From a checkpoint of a small mixture-of-experts model trained on Wikipedia.
Training: a variant of Adam for the experts, 680M tokens, 5590 steps.
Below are experts of layer 5 (counted from 0) of a mixture-of-experts language model. Rows are named router (the router's row for the expert), down (a neuron's output weights, with its number) and show model dimensions 0-127. Each number is 500 + 25 x the weight over its row's rms, rounded and kept within 0 to 999. Numbers have three digits each.
After each expert's rows: a language model's description of what the expert responds to. This comes from a sample of Wikipedia text that the model never trained on.

# expert 0
router:524551497502509472480497481513445533495483512509523508467518471486532508479530507536538449463481488492512532528515488493510471481524474516502545536496536510507532513470502476494474476454520536480484518491546544490478488520497533480517464535469527509496500550518498496495516528454474506473542500474500517508522515484530533486515495492454515471538517472530549489507533474478527520473525
down1:525482472489477525507489516540461544462460539478469484441537487474516475489493510469518516495495531529502518526477453491494496467474496500490511521479512521498529525485487512493499425487500524493485499475502509536491464486508546519460485522509510483496488496485458464453474529473465484508540475510485463497514507501521527461533499473493516490457458476509548512533521472540510502482522
What it handles: Capitalized name-initial pieces

# expert 38
router:544484460495469469474492453471520519501518488498523525500538491539538534475528493529482517500467531501493436460552477481549526504510524508489498482523532537477503496496505497477519476488519494500513512481493494500521516467472461496489517545486533508461473485479455464509500519476500448516459514467507487515517520498452483496488486511514533493473545488551499488538533463474491502490523
down0:470474475534518471474520460486490492458531477525483505484497482523517486493489465519524506506491522546470527487491531481489512478537490466506489514513481489479534490489436469507473457538503463482482500493502537472524474561526497500511525503502472458468534511450507527511500526481509489503481516509505491496462450511504507481450461523474505494425499522531517484445507513482465499511503
What it handles: Open brackets and dashes

# expert 40
router:471549523478510470496484526512484472478492473510481512486481501492455507506511454503488484494543497543441531502499503438520451524501518514546559517488483500499517540487509485485459464514507531512532475488526537502488502475506553512488480523523489520560499473470517500479515490493483496524470521493488480510478518470510519495497492512465465490487523490513544531518481530496468483530433
down3:490519531492498511496503520484546583502514517534512492519513539505499474521517490501521472512486497512493534504477531511539524481466496512467492539528525506557524498482510505464530510575520488491503548488496497504502470507536507505547463483540548500487503476513465537526477478484501487481537460492521513508528484456522494465478493525477541498523523507532530469499501491534498481526462
What it handles: Table cell initials

# expert 33
router:488528482492469486535514497506503526463470531515526495506526482484511505475507509499520502495504490514539510477522527451507439548518489518487464479473489483473550489492483489504484470440523436526492535482515460528495526487484524521538478470490452518533511521496556541499520512471499479500510442461478483494495483516490555474474521484501504516511495445472517481495482494541484495504501
down3:478533457520531529486511498484506525535525524545469489526468544503505473501490481507492503523527487504496565511486523507503539506498484486537528532479456511529470503486458482511504449526547495527485427512508522486532524456528510480440516471481527468483474507522503515503498522534484544519477533503508508542511509514522461503484488507512477500516524511522489478462468543477492492499507
What it handles: Numbers in tables

# expert 60
router:479510529501475497521500467463467485499510530533478522530500487481449523527460478522499499499492536511473474503511433466528461473536541444483506494513521542489474499507516524467519514560503473488513519473517492496485548531513509489528537484459497523528479503503489486466474481501489466460519485530470532515478451505515474464515496504471478516471530483491523504492508482537467506513536
down3:482509495502479524517531506471508542513495500531497521556484505477467519499509541536515492477518514525473538497496510492486546465493460527512498492461495470460501490501519508496546489494485477518515512507548485529476481482492524478521502486520528472531475505482467445493493522499474530503440522459562522479526533509487559475520499545505521493469492530463469557472502485502486512503474
What it handles: Infobox line starts

# expert 49
router:517511511516473516572502498497472490469510534491500489506549523539501479482490519500510492471481509503533475513504460477496511510512505551480521492496509477474509478538494519522542494515456482525486496494523497524507523482456490480527473502532494489483475486478490520528444538511496521528490480477469496495553460533463546492477544488531523556485498474483513482532465481578491493476490
down0:531483536517479497460578450460528503525510493496501491495455526467469507485498509476491465541485496509533477551512477470516475530503505478502519514490486499511546504479482491516493485569485465512456497480529474507496475473499563547502472477472502514533484490494510513470476477491461498489504510532513501503514514502466490512490471501494513508543433522527498513521479539471495523506519
What it handles: Numbers and years

# expert 6
router:469479490512497457477540500524536526483506482456521529467548512498481474510494539520511492490498530515496512433483482506460489508544499503473462517471531516451445524515543507491508466505486528462519542467497473473490466481450463552487498521497527521553502508514495510501528506490472491494531537468496515495464496510480524498489479500544457503500493472531492461490502500485481515488501
down0:514476488496496526500521535491466457496514500487505540534513515488494503522505528507496513481531440472523517569536483515462499566501537512514495497499473531562474491484484524488467520507512543500492482523498518485498481486503525541485472444506505492512531499556520490498466478520505528535523517502513475488492519481473461525539497483506490491479552458475481464499527472479536511529482
What it handles: Surname and place-name words

# expert 34
router:537477480471471495493490438535524532532511494488485490505503490516493542478488500514493490494506503511515484506474529451500535504488468501468559445503493493504534535485467500487478491502516472515504457581482505525551528494501514468495505520477523529465513551494522455533506515462464481523472490520477512493513532474480502492529499521506547499495508516485498477518497491569485496475531
down0:480522502546545476496507486503498482493502517478485530501547519478538539456511499505488500525518490508470458477502507504472475464485463484508449541497538558491515478463525523538475518525482531492474509498489511495514491483535469478485492561521534517496537545444443484511500572495517496492492475505500502533513500510513488483508466472542536447496484496484477510515507492502502494495503
What it handles: Opening brackets

# expert 21
router:533504490467519465551512491537509531480495461504558504481513468466513488500519499513480484487487456505558520516478477437525508463491503523463491522488505519528515545478493472504507494524506537523502481499488522521511491538513505521489430482475522496490458529488509473520521502526500488524466499513513517537492500514497479479444531526461484528462494525506518502449504497476468554523488
down1:510476522497493488522502562530498540517477478504552527482478490497460542524491509492502460470517466494484531531491505489546530482526505536501523541486500480525493562495515523501478471526496507501492513467539523516530501500549510540510480474515516489521524465469538489516487527484457481485474466497489506501513441535433463452519507483503505503465491544496495520493533490493483504500480
What it handles: Initial m, h, r

# expert 15
router:529500517485476538497520514480489468507508461484533472496494488544465477500531453484469477495532498500497461481528465495510519524528460481502533511492535543429519472515529492497493488494518479458496501478505526500483478509489529528490489493525483460507486494494516509479524473512503525489517552491521504500456513527509514483502450542482431479522485456519449483469539527509535484511465
down1:489498496514504481483512494476484466474499512517490474486467521450478527436538489462534513493453499526530502477485520457460537465504492514491428512502486500526496510499503494473508486491435483512506528457510457472520551494484481497462516480461503471494449485490520500473490517492477486501490491537510498482515466500490506473522501489551558492497433493485518472528529502506499507522490
What it handles: Sports statistics terms